Below are experts of layer 4 (counted from 0) of a mixture-of-experts language model. Rows are named router (the router's row for the expert), gate (a neuron's input weights, with its number), up (a neuron's input weights, with its number), down (a neuron's output weights, with its number) and show model dimensions 80-159. Each number is 128 + 32 x the weight over its row's rms, rounded and kept within 0 to 255.
After each expert's rows: "comes after" lists some tokens at least twice as common just before its tokens as in all text. This comes from a sample of Wikipedia text that the model never trained on. Tokens count by the router's weight.

# expert 39
router [140 143 118 111  80 173 159 135 105 107 111 107  73 137 125 122 112 186 100 116  76  56 157  76 149 109 142  99 107 191 101 180  91  62 107 162 118 133 172 117 165 113 169 108 102 116 133  57 144 168 159 162 102  86 133 148 129 147  92 166 150 174 142 160 119  90 158 156  94 137 113 168  90 131 129  82 165 105 160 167]
gate0 [126 123  78 121 147 134 198  99 129 145  75 110 162 189 169 107 140 143 138 161 129 166 198 158 156 138 169 139 183 148 135 145 144 145 133  75  88 121 128  60  73 129 140 102 135 155  72 102 117 116 118 126 128 118  96 110 137 140  84 138 113  56 109 166  16 139 120 142 112  97 139  49 145 171  91 105 117 168 139 115]
up0 [161 109 128 194 111 109 192  98 148 138 117 125 153 133 107  74 152  79 140 121 156 160 130 122 179 119 103 126 158  81 133 172 167 200 195 106 176 201 136 135  59 121 110 119 109 170 118 106 128 135 120 129 165 109 103  76 144 159 180 128 147 172 127 136  37 156 160  90 119 122 113 104 178 192 220 119 127 135  88 114]
down0 [113 130  87  82 127 162  66 140 141 138 171 121 147 108 121 127 121 171 131 129 114 165  86 154 111  88 147 126 209  66 134 114  85 147 138 109  94  52 147 121 188 128 114 162 100 199 180 170 113  91 112 102 178  82 100  84  85 138 121 153  84 159 167 115 122 142  99 133 168 142 147 121 142 145 127  84 121 127 119 128]
gate1 [148  62 165 153 135 127 131  90 155 133  99 111 153 142 140 139 160  66 188 135 137 169  79 169 198 137 144 115 204 135 159 116 165 123 110  89 162 130  88 116  79 204  65 138 167  60 133 172 130 163 128 107 147 180 118 110 125 138 121  66  93  55  93  92 150 165 143  90 136 142 131 130 164 106 143 145 143 118 104  78]
up1 [118 118 145 103  79 105 117 137 115 131 107 161 112 137 172 162 148  93 156 150 122  78 121 118 111 132 133 145 124  50 153 138 172  93 153  89 119 183  51 144 139  94 124 141  91 120 116 125 156 161 142  96 130 150 119  87 132 124 141 129 171 123 154 156 170 119 163 118 122 153 204 156 109 159 165 106 207 193 110  95]
down1 [ 74 137 118  79 136 179 144 118 117 101 130 130 151 117 140 112 179 101 144 157 164 150  85 149 193 101 136 145  64 159 133 145 103 103  87  85 125 160 114 186 140 173  99 110 166 100 168 115 150  90 142 110 138 130 137 147 114 107 127 121 111 135  95  84 122 106 123  89 115  95  83 134 158  94 177 128 116 137 147 108]
comes after: " |", ")", ".", " |  |", "\n", "=="

# expert 52
router [142 170 158  91 195 143 127  59 128 129 165 142 151  99 124  82 161 119 128  95 112 151  41 101 165 122 100 120  83 182 161 133 156 148 102 100 127 177 181  99 161 142  81 128 139 126 125 114 185 136  68 127 129 131 166  85 159 134 140 111 139  76 110 146 111 172 135  39 112 123 121 130 178 122  52 152 146 122 135 137]
gate0 [ 80  91 165 109 163 103 121 100  59  65 111 117 109 136 125 129 124 178 141 133 176 122 165 117 143  95  94 115 148 148 152  74 138 104 130 124 131 161 137 110 170 110 182 145 146 146 153 151 196 101 113 184 162 145 121 121 136 132  71 160 146 100 143 112 103 144 137 155 180 112 158 120 107  99 111 143 109  68 115 150]
up0 [148 114 170 182 173 136  61  71 159  87 164 116 172 110 106 123 148 150 122 150 127 134 104 114 141 122  95 147  83 138 195 144 195 161 143  86 123 126 167 116 176  84 129 131  94 105 177 172 161  85 100  47 107 159 121 134 150 153 127 161 126 131 121 199  86 154  72 118 167 124 105 105  82 165 127 155 112 113 111  97]
down0 [128 164 100 135 196 156 132 153  94  86 142 115 156 124 142  94 105 146 115  69 167 183 138 187 117  92 160 119 164 157 182 156 135 112 143  75 138  81 172 138  79 115 115  89  54 155 145 147 126 111 130  97 142 165 180 155 110 118 110  73 149  86  81 154 166 135 124  91 114  90 156  82 155 158  91 117 102  94 113 112]
gate1 [ 93 120  64 145  89 137 143 119 100 171 135 152 146 156 143  49 149  69 179 130 114 112 125 181 134 108  57 133  79 138 108 127 104 169 130 141  99 130 135 102 132 112 105 135 136 171 189  69 124  77 123 109 177 120 129  67 119 165 122 159 130  98 153 139 115 141 137 114 129 155 113 138 130 128 114 145 190 153  89 139]
up1 [107  92 129 119 122 128 102 136 137 136 145 179 140 192 133  95 121  89 187 112  98 106 154 147  74  71 115  72 108  93 167 123 117 146 122  68 185 111 147  95 137 128 159  96 138 143 123  57  85  86 176 115 180 155 162 103 125 124 140 151 118 104 150 125 156 142 101 115 150 143 116 130 156 154 126 123 108 151  87  94]
down1 [121 130  92 110  84  98 145 159  63 153 181 115 121 139 129 120 110 127  84 131 142 112  76 135 101 166 139 157 156  82 124 170 158 105 110 135  68 148 211 104 132  91 107  63  99 115 170  99 120 125  49 143  68 115  59 115 127  83 119 102 127 180  97 118 174 119 104 139 112 101 131 100 131 124 116  85 173 127 146 164]
comes after: "1", "0", "3", "4", "6", "2"

# expert 8
router [127 134 149 103 110 148  80 173 122 178 147 140 168 131 135 151  95 132 186 115 166 123 213 122  82  94 120 140 128 152 135 133 132 127 177  94 134  64 116 125  98  98 224 164 152  96 177 126 121 162 164 165 186 175 145 117 151 135  77 154 134 109 133  99 100 129 153 194 137 148 172 180 117 108 188  55 116 111 122 171]
gate0 [118 176 142 106 136 200 177 168  62 129 132 165 136 110 160 147 106 169 104 174 134 131 109  22 105 105 185  75 101 150 169 118 131 153 120 165 138 104  78 136 115 136  89 140  98 136 128 113 100 166 109 171 144 125 148 120 133 142 134 156 145 140 133 112 125  93 160 123 125 119 143 110 113 159 142 167 149  95  61 141]
up0 [136 172 108 111 139 149 135  74 119  95 162 108 130  97 127 136 139 205 117 112 161 148 150  78 131 137 123 115 147 132 125 153 225 129  80 116  95 133 186 109 100 120  31 137 139 108 137 149  91 136 137 150  73 136  85 148 172 127 160 102 128 145 137 123 132 117 145 168 105 115 204 146 113 154 152 146 132 136  88 128]
down0 [127 125  85 112 120 132  99  75  86 121  78  93 152  97 122 145 114 140 132  90 175 159  34  86 132 119 106 117 130 141 161 188 120 135  80 152  88 126 124  89 118 123 119 138 124  93 104 131 128 104 188  96 111  99 127 148 106 176 166 155 126 128 141 105 124 138 155 193 108 112 164 133 177 199 123 208 188 154 116 129]
gate1 [103 180 176  90 187 107 138 140 123 115 194 143 162 141 105 147 118 145 102 145 149 137 130 130 208 133  83 121  82 208  98 120 132  67 133 118  57  39 166 140 111 124 163 156 162  80 154 133 127 135  80 161  90 153 178  65 138 128 122 162 139 136 161 135  96 183 136 104 173 139 128 163 137 129 116 136 136 131 164 112]
up1 [154 114 160 180 153 156 112 125 174 136 106 151  81  72 124 169  84 117 101 133  87  92 149 139 148 121  67  95 140 127 142 120  54 153 158 134  99  82  91 122 144 102 182 138 140 103 110 152 112 115  68 139 138 120  62 203 147 125 103 108 109 173 121 162  89  88 198 115 100 183  81 129 117 126 124 135 123 118 170 123]
down1 [130 145 112  72 188 185 119 129 119 102 161 132 125 125  96 150 122 128 153 178 109 199 156 155  87 121 100 100 186 119  95 125  66  93  69 125 122 102  90 189 146 105 167 114 118  86 177 178 163 104 121 110 132 101 144 105 109 137 101 155  35 134 110 152 145  95 144 161 143 176 175 138  94 118 117 153 162 101 187 114]
comes after: " | ", " ", "–", ".", "| ", " ("

# expert 59
router [141 115 135 101 134 161 112  97 136 152 146 147 112 127  68  92 170 104 170  94  77 130  52 117 154  48 136 153  63 109 114 164 148 133  57 162 133  87 176 151  99 107 150 127 124 182  89 181 167 146  94 193 165 177 140 172 168 148 138 199  92 106  75 128 177 158 129  48 100 123 173 145 117 138 139  87 151 107 137 136]
gate0 [157 124 116 155 147 156 100 199 105 108  85 122  51 132 146 137 158  98 135  61 123 114 192 134 134 116 125 174  84  65  91 123 165 137 142 124 153 125  81 127 109 146 182  93 103 131  85 122 116 119 168 134 151 130 104  99 200 103 121  99 119 108 150  68 146  99 122 161 153 136 136 159 100 109 132  90  95 177  94 137]
up0 [120  56 112 118 145 140 120 116 201 112 124 125 141  76  66 172 155 121  84 144  99 116 118 164 125 104 152 108  83  84 172 115 166 109 127 175  78 196  91 123 113 113 122  95 135 164 113 124 141 167 129 155  84 117 186 147 119 139 207 137 136 134 137 109 121 130 156 117 135 112 104 123 176 122 131 146 107 131  81  82]
down0 [114 126  83 173 126 144  88  40 112 139  94 189  72 120  97 120 208 136 144 142 115 172  98 103 115  83 119 148  78 158 138 149 110  83 137 145 161 109 109 134 123  24 145  69 112 136 153 140  95 197 156 117 113 125  89 175 112 159 123 180 137 130 103 141 118 150 151 127 178 118 175 129  63 131 133 146 138 168 128 139]
gate1 [164 174 120 135 136 146 121 122 170 114 120 107  68 165 113 182  41 107 114 114 121 125 136 126  77 202  99 136 153 155 135 148 151 100 136 165 115 158 133 111 132  96 159 160  71 132  97  70 125  88  97 118 119  51 100 156 148 137 103 193 139 168 145 130 159  97 159  93 115 151 125 112 165 128 113  55 158 163 118 168]
up1 [134 155 147  83 118 119 117  55 131 102 127 121 118 168  92  66 136  74  93 104 165 154 125 115 146 156 122 152  87 107 107 164 130  69 120  93  95 147 153 115 128 136 145 172 125 109 103 123 169 110  70 142 156 176  94  98 153 151 131 159 154  90 103 134 141 164  78  87 142 118  60 103 191 157 132 148  95 101 125 157]
down1 [ 93 126 153 178 157 113  97 124 110 152 136 166 177  93  71 137  90  94  97 131 118 124 152 174 142 138 126 130  99 176 117 128 195 180 146 145 174  94  95 138 157 115 153 141 112 162 143 135 129 159 134 101 182 131 157 175  84  92 131 139 149 164 184  79 186 195  97  92 110 164 132 159 125 114 137  82 139 125 118 135]
comes after: " | ", "1", " ", ",", "| ", "–"

# expert 7
router [117  70 121 129 212 176 195 109 124 128  94 124 181 150 102 170 144  96 141 171  90 153 166  84 141 135 128 130 167 110 100 104 155  82 125 169 148 112  92 171 128 110  98 103 136 119 151  96 104 119 138 140 114 119 116 106 189 139  24 157 179 111 121 169 145 124 117 123 132 131 148  96  94 183 110 141 106 107  88 122]
gate0 [ 62 148 112 191 171 135 211 119 159  74 138 140 159 115  88 129  87 123 136 101 194 157 134 136 117 102 161 157 136 103 151 170  52 121 100  68 119 135 132 147  90  61 119 140 139  84  82 104 118 116  79 129 145  79 134 137 129 107 114  89 111 165  94 119 121  77 149 119 157 165 109 115 129 150  77  89 206 124 132 120]
up0 [ 88  89 116 131 154 133 160  94 135 111 131 109  85 157 109 124 134  57  70 149  64 141 161 149 105 127 104 106 117  77  92 131 123 143  70 168 139 124 111 127 157 121 119 110 101 114  99 107 219 181 117 133 110 143 116 158 154 150 186 108 147 121 133 128 128 181 143 113 116 104 118  48 151 101 118  75 105 106 167 136]
down0 [113  93 100 150 174  34 140  84 124 142 120 153 107 137  66 120 174  95 164 108 151 155 112 158 107 142 106 157 131 103 132 136 181 100 119  92 144 149  62  89 135 178 168 112 118 136  60 117 167 162  88 128  68 129 153 161 153 164 113 151 109  57 126 136 167 121  82  69 120 121 107 157 122 124 127 139 113 155 190 150]
gate1 [101 117 203 135 244 125 121  71 176 113 152 156 130 101 157 152  63 119 171  89 124 143 107 112  90 135 184  96  92 119 139 106  95  94 119  77  98 140 118 133 140 108 117 143 115 115 125 112 106  93  80  92 169 167 128 110 135 129  81 116 134 116 132  83 211 165  85 134 139 122 105 119 173 136 146 163 100 128 134 105]
up1 [122 132 126 131 176 121 142 118 137  63  99 133  69 139 117 103 102 162 168 119 120 159 109 116  77  85 127 164 139  55  91  81  88 112 120 147 111 110 166 125 100  65  89 103 122 177 214 121 144 100  97 171 151 128 159  81  97 172  77 149 151  83 111 125 139 121 104  74 105 120 188  90 150 144  99 165 128 142 150 117]
down1 [121 114 103 159 123 146 180 132 168 125 160  97  92 173  68  97 149 145 161 188 129 194 160 164 160 152 127  92  94 116  65 113  83  84 108  59 117 109  92 102 140  76 116  96 122 124  89 176 129 110 127 119 140 127 104 166 141 143 133 179 123 106 127 143 107 156 154 135  50 123 135  83  67 140 130 114 203 186 140 157]
comes after: "\n", "\n\n", " =", "==", " ==", "==="

# expert 22
router [ 99 105 101 178 134  88 131 126 148 175 130 140 135 197 146  60 157 103 186 112 150 104 114 145  73 140 133 164 163 100 160 185 188 157 108  84 103  91 130  34 144 137 187 139 193 153 168 170 107 107 140 166 149 140 167 152 121 117 132 142  85 140 126 117 200 131 130 100 162 123 165 170  99 128 183 133 147 149  65 159]
gate0 [ 74  87 138 148 127  79 145 132 141 155 133 139 102  72 107 114 162 162 120 121 129  70  88 130 162 149  84 166 160 106  86  71 146 176  90  67 216 135  85 151 110 149 172 111 163 141 140 111 173 109  60 125 142 106 160 123 123 168 126 127 107 117  91 184 143 115 172 133 123 139 117 110 107 103 112 209 117  97 113 117]
up0 [127 125  90 153 138 118 125  87 149  44 148 129  90 106 153 142  75 152 101  97 148 111 183 174 103 171  50  94 123 179  78 102 155 146 115 137 101 118 110  76 115 153  96 120  66 121 148 150 128 194 124 158 185  90 130 155 173  90 180 139 132 133 104 102 113 120 176 137  91 124 101  91 133 150 141 172 152  87 101 191]
down0 [133 134 158 105  84 112 116  73 126  95 167 133 174  88 152 175 109 143 182 156  56 159 104 189 175 151 106 148 145 227 151 142  40  82 128  82 128  97 130 112 108 107  69 135 111 152 132 137 123 141  58  89 132  87  80 130 173  90 106 153 134  80 145 173 143 164 154  74 122 111  90 141 111 136 159 117 141 138 137 106]
gate1 [168 112 134 134  99 157  74 120  86 144 160 114 133 162 137 144 129 115 151 110 198 181 106 128  97 164 110  85 102 114  83 119  95 138 106 153  91  61 120  61 182 145 138 161  63  70 159 141 155 162 135  92  69 141 125 122 175  99  39 183  93 143 126 130 163 136 180  66 113 139 132 102 126 122  92 140  94 176 147 149]
up1 [140 130 128 154 120 146 139 150 169 152 101  99 103 190 157 153 168 154 123 152 133 156 139 177  78 141  97 101 174 133 103  73 105 141  91 106 154 102 121 127 127 118 100 119 142 138 120 123 142 107 161 113  74 166  73 125 127 116 149 121 169 134 157  75  89 141  99 153 159 114 122 151 132 122 132  96 159  95 119 129]
down1 [142 147  91 144 119 168 143 113 154 149 159  74  96 153 114 121 118 128 167  71  60  90 186 170 128 138 167 193 102 149 120 131 142 133 151  95 191  78 102 173 125 145 138  98 103 128 136 184 127 116 127 161  80  92 176 178  92 151 127  82 123 103  51  83 121 164 121 162 141 106 182 138 175 116  52 168 142 100 131  74]
comes after: " | ", " ", "–", ", ", "| ", " ("

# expert 20
router [ 77 114 142 110 103 160 115 116 174 149 104 107  79 136 146 159  69 157 114 132 131 116 186 209 178 106 108 124 172 125 160 144  80 144 139 143 129  86 119 182 105 121 130 148 110 137  78  91 170 126 194 100 122  95 122 102 123  92  82 150 157  89 145  89 113 111 134 185 132 152 109 116 210  76 151 105 126 107 130 132]
gate0 [114 147 158  94 129  99 100 110 113 142 182 163 135 154 137 164 173 141 139 100 150 148 159 180 163 122  83 164 151 156 136 135 115 165 141  91 131 105 135 155 124  96 135 169 123  88 127  89  88 123 123  97 137 112 130 167 131 133 122 115 136 169 117 150 158 101 136  56 154 161 138 127 124 177  77 156 184 185 184 177]
up0 [171  83  89 109 144  57 113  56  81  99 126 124 162 122 155 101 161 151 185 147 130 162 113  56 120 157 114 138 132 198 136 157 141 131 126 153 118 181 109 175 103 121 140 141 144 136 112  93 143  71 158  85 121 188 113  74 129 157  41 140 134 140 111 131 100 137 225 120 144 103 133 144 177 128 116 152 148 159 103 146]
down0 [103 113 112 124 134 101 133 132 113  88 166 131 115 130 143 165 146 136 117  96 130 143  76 124 132 186 125 129 170 199 149 107  94 179  80 165 116 172  87 111 177 118 124 146 150 151 163 103 126  67 130 137 113 144 134 104 127 125  72 113 148  98 126  74 152 131 213 190 145 114 128 117 165  93 146  89 123 118  96 127]
gate1 [116 174 122 139 122 159 128 129 158 114 139 137 128 127 128 133   4 123 130 138 183  52  83 132 127 126 143 157 130 127 105 124 105  83 142  99 132 120  72 110 155 153 146 133 126 172 155 157  88 128 143 160 110 124  56 127 157 130 130 123 111 134 146  86 136  79  43 164 136 139 145 111 103 117 155 108 127 118 166 152]
up1 [ 89  77 123 137 146 124 136 178 116 131 165 171  96 117 125 104 141  35 129 126  94 113  55  61 105 127 147 145 109 111 128 171 102 100  95  84  97 148 141 108 115 179 167  99 143 133 170 176 139  78 136 114 120 154 149 128  89 116 152 157 134 174 140 150 119  81 133  84 133 147  86 133  87 194 134 166 130 130 112 122]
down1 [106 134 106 107 128 132 182 156 127 140 193 136  73 135  75 119 113 144 145 197 108 111  54 162 122 145 113 197 100  92 125 107 151  88 154 112 172 163 111  89 122 180 132 108 131 100 154 136 162 104 133 140 150 120  88 143 169 128 163 123  92 147 149 139 100  79  69 131 143 188 124 114  79 160 106 107 131 180 176 120]
comes after: "2", "1", "9", " | ", "95", "8"

# expert 46
router [139  87 125 180  88 100 112  63 109  48 172 151 120 112 159 185  61 193  80 108 165 128 135 123 175  94 182 130 200 150 178 173 126 159 146 171 131  89 126 159 147 105 139 136 173 140 109 133 115 123 130 117 215 131  67 176 110  93  95  93 113 120 141 125  59 100 191 157 111 169 148 143 170 131 156 105 133 136 103 140]
gate0 [153  63 158 116 142 122 150 133 110 171 157 137 141 144 125 155 189 147 125 114 120 113 105 123 114 136 152 143 120  54  65 126 147 103 226 135 121 124  92 126 154 159 173 115 128 127 143 126 163 136  94 101 108 123 132  62 177 105  71  99 133 158 121 171 131  66 179 150 166  88 103 143 121 129 132 150  92 124 117 124]
up0 [ 80  87 157 154 136 104 112 122 117 179 111  97 134 141 135 126  93 116 100 125 110  85 156 125  59 109 164  56 123 103 227  96 157  35 166 158 111 141 149  77 162  93 144 167 131 182 132  74 143 114  66 204 175 101 132 127 121 171 132 136 113 108 144 146 181 139 187 166 157 107  81 111 158  89 113  70 143 134  80 161]
down0 [ 91 127 143 133 142 143 108 151 131 153 131  77 151  87 126 159 138 116 129 150 141 112 140  91 168 165 148 160 132 162 181 122 174 135 122 112 170  64 160 147 141 112 151 130 148 152 103 201 155 115  88 138  96 136  47 127 169 157 119 173  93 106 141 111 124 105 118 129  83 120 162 121 104 171 172 121 165 141 156 128]
gate1 [170 100 140 177  78 132 158  94 133 140 141 152 141 127 165 138 179 186 158 120 190 161 133 154 163 188 131 139 187 165 154 165 108 172 141 133 114 137 123 181 132  96 137 134 126 128 162 107 101 102 171 118 128  80 110 142  92 112 102  84 163 142 138 127  76 131 173 154 120 152 112 158 170 122 108 204  99 165 110 163]
up1 [147 110 111 178 155 160 120 150 133 119 181 157 155 139 130  85 131  98 126 148 133 159  81 133  45 140  82 200  78 130  83 138 159 119  79  70 105  72  79 140 161 124 158 166 176 124 176 123 108 123 106 152 133 138  86 155  99 129 181 127 102 153  94 122 125 154 109 153 170 133 136 160  65 165 143 149 132 142 205 119]
down1 [123 106 161 125  81 145 147 102  86 150 101 183 172  60 165 132  81 164 107 128 169  99 150 162 141 116 144 115 141 193 156 139 112 168 168 128  78 152 128 159 178 146 155 191 127 151 129  66 140 112 142 114 145  98 167 115 138 128 117  75 135 190 149 100 145 154 161 189 146 109  86 138 121 128 143  71 139 125 111 158]
comes after: "2", "1", ".", " ", " | ", "9"

# expert 34
router [205 149 121 120 140 120 138 141 168 162 145 120  68 141  90 152 136 156 105 153 125 117 106 136 114  90 142 156 155 114 174 109  99 120 148 130 127  65 122  94 147 154 103 130 178  93  90 138 112 166  94 130 145 145  59  96 120  76 161 139 160 122 100 166 116 165  82 116 165  90 144 160  86  77  87 137 167  77 124 131]
gate0 [143 101  99 134  82 117 179 150 119 129 141 139 200 172 125 140  73 141 108 168  84 106 190 166 104 143 152  92 126  95 144 166 172 159 126  90 113 126 199 145  83 115  90 136 107  84 111  89  96 124 147  10 142 146  99 116 143  83 102 130  75 159 136  93  96 149  81 157 129 148 118 108 137 111 211 154 144 174 121 138]
up0 [116 139 135  63 125 187 152 186  97  90 180 131  95 136  84  69 144  78 136  68 151  89  84 148 102 110 136 156 139 118 107 111 103 106  77 169 144  95 126 120 125 120 160 125 141 136 126 141 154  74  59 150 125 180 143 151 162 170 139 109 220  83 137 152 211 129 126 109 150 134 155  87 143 183 147 126 203 125  85 119]
down0 [157 147 101 147 123 138 172 141  74 138 102 107 131 112 126 143  60  84 174 104 100 108 179 141 139 129 110 106 120 133 177 138  88 130 124  64 156 142 137 167 155  94 190 150 150 128 145 160 129 147 124 124 116 131  98  81 118 112  96  99 174 113 128 118 143 162 134  96  87  95 157 107  99 122 104 137  81 151 133 107]
gate1 [176 169 135  78 123 110 186  85 120 146 195 140  67 159 156  95 167 164 164 141 131 103 143 131 106 137 136 141 173 104 165 131 131 146 161 109  68 162  67 155 129  77 109 108 113 122 115 116 104 112  85 117 188 102 108  94 153  99 103 149 112 172 142 163 153 117 154 166  81 155 153  83  94 159 168 157 188 152 143 161]
up1 [190 151 168 119 119 106 159  65  65 148 177 160 148 165 133 103 104  83 145 136 107 151 175 143  83 150 163  85 125 132 128 116 125 157 129 143 110 192  88 119  81 122 114 116 134 129 110  88  76 137 165 114 139 177 101  36 169 131 109 124 123 134 181 172  95 177 101 177 128 127 125  74 124 215 126 156 147 125 132 169]
down1 [155  90 136  90 151 132  61 148 175 137 111 154 127 189 206 109 111 145 137 197 143 102 144 102  87 125 172 142 129 169  84  67 111  75 138  86 217 195  81 143 150 136 156 110 196  87 180 144 149 112 149  96 120 129 136 108 152 142 116 128 140 156 157 141 139 143  94 130 103 146 103 173 110 171 116 100 135 170 133  86]
comes after: "\n", "\n\n", "==", " \"", "===", " =="

# expert 17
router [136 121 113 139 119 106 121 115 166 159  85  99 110 101  95 117 138 131 120 139 113 136 104 163 109 116 151 103  99  71 108 136 146 123 102 116  99 105 152 141  72 101 167  83 149  99 165 145 135 135 100 102 123 169  82  68 110 132 150 163  74  73 125 121 177 179 130 118  58 109 156 103 114 103 153 111 140  99 122 143]
gate0 [154 155 156 111 157 161 145 127 100 114 168 175 149 138 171 155  90 109 130  98 136 125 137  97 142 106 153  96 133 159 169 133 104  77 127 154  90 101  83  74 182 143 163 176 119 100 143  95 141 104 138 156 156 109 163 143 169  65  69 106 186 171 203 116 115  65 141 111 135 171 134 139 151 138  97  75 144 149 111 200]
up0 [ 78 147 140 102 126 133 167 143  85 112 145 140 121 152 127 163  86 119  70 117  83 155 125 135 112 170 135  99 125 147 166  99 142 112 146 143 124 127  88 141 144 126  69 126 167 166 173 121 149 117 138  98 102 193 115 138 124 128 129 109 159 194 149  90 110 119 147 145 218 141 140 167 116 180 139 106 142 145 199 149]
down0 [133 128 109  74 164 104 129 117 131 127 153  86 132 140 141 132  36 119  47  70  94 201 124 135  99 136 171  74 128 145 148 163 155 141 125 103  71 122  91 146 159 127 101 115 129 112  69 134 124 130 112 151 189  86 113 150 115  90 157  66 166 201 120 121  94 100 106 120 129 146 165 156 158 128  97  78 113  98 139 176]
gate1 [176 137 166  88 126 126 138 139 143  67 123 138 132 130 121 120 151 187 141 109 130 101 105 116 116 130 105 201 129 100 115 158 180 167 117  98 109 123 164 131  83 101 133  93 153  78  89  53 155 165 102 237 116 135 112 146 137 138 144 163 158 176 123 166 157 102 135  84 125 157 115 142 184 192 136 122  87 140 199 122]
up1 [124 154  92 125 115 146  89 166 142 107  98 103 109 106 157 111 124 120 115  79 146  97 137 169 137 122 130 129 117  86 143  87  90 114 175 132 133 133 147 165  79  98 136  97  98 101 158 165 190 104  70 155 110 161 109 130  83 163  94 122 103  71  88  91 125  92 116 173 114 121  67 159 128 143 224 146 125 146  80 124]
down1 [158 122 112  89 120 109 192 120 118 142  86 124  81 135 108 130  63 111 175 107 150 121  99  92 131 112 160 182 139 144 158 100 128  95 111  60  92 164 127 136 120 124  99  66  96 149  81 124 123  63 111 180 107 204 104 122 143 136 192 134 135  54 112  85 168 114  72 183 168 109 114 178 172 120 140 131 168 157 117 116]
comes after: " | ", " ", ") | ", "; ", ": ", " ("

# expert 6
router [ 88 114 112 116 215 115 132 101  94 155 110 115 166 183 121 100 171  80 117 111 118 164 116 111 170  90 113 150 125 104 176 153 146 151 175 107 121 138 160 131 114 139 134 113 110  81  74 107 202 137 118 103 143 152 190  96 140 107 128 120 111  74 101 170 113 170  88  39 143 114  93 121 144 120 110 109 122 145 167 118]
gate0 [ 88 128 130 189 125 144  74 119 124 132 116 160 170 175 170 118  93  99  99 128 132  91 196 111 160 171 164 136 107 138 168 135 114 145  85 124 142 158 144  92 132 121 151 115 138  64 161 151 159 143 124 172 115 112 139  76 155 144 173 126 166 173 127  58 145 109 173 150 140 149  98 163 137 131 103 136 139 116  73 182]
up0 [ 64 130 120 126 166 158 160 145 109  92  95 118 133  93 123 138  82 143 110 151 138 103  74 156  76 182 119 151 154  98  50 133 106  58 149 148 138 128 159  92 106  83 135 135  88 158 161 143  32 141 121 157 140  59 155 125 131 167 117  79 107 142 151  81 131 151 107 111 159 120 129 135 139 111 110 126 149 123 146 105]
down0 [123 101 103 129 152 165 141 105 124  51  88  96 147 128 146 146 123 112  99 169 126 166 108 144  85 101 114 133 120  50 111 153  54 102 114 128 150 111 190 163  92  99  49  98 135 136  98 138  81 159 105 123 108 102 183 136 111  44 126 101 107 192  84 117 139 136 138 138 173 115 140 145 126 159 138 148  94  61 169 110]
gate1 [146 170 118 114 120 126 137 163 200 195 101 135 127 124 122 164 116  80 101 148 111 135  98 150 124 136 164 138 129 116 178 147 101 160 141 170 189 111  86 133  71 165 174 131 161 106 157 157  75  98 115  92 107 172 127 160 138  86 175  68 127 151 154  67 202 129 127 123 133 133 146 152 139  99 183 129  94 148  90  76]
up1 [113 139 136 129 118 135 135 150 208 111  80 125 109 103 100 112 122 127 113  89 114 130 123 173 129  98  80 202  52  86  91 140 111 150 173 141 181  90 159 119 159 104 125 125 136 145 169 108 178 153  71 105 108 180 165 138 134 149 108  97  81  91 134 122 183 131  56 150 172 134  55 138 133  64  93 105  45 144 109 112]
down1 [183 136 121 150 189 145 126  66 142 117  94 119 169  73 136 179  74 146  91 114 111  79 148 136 153 102 127 130  90  86 122 144  62  98 177 159 153 116 136 139 149  97 184  96 208  77 112 118  84 185 106 119 112 173  78 146 169 127 149 152 112 107  93 180 181 157 124 188 117 122 135  88  97 151 120 170 106 133 141 119]
comes after: "1", "\n", "3", "4", "6", "5"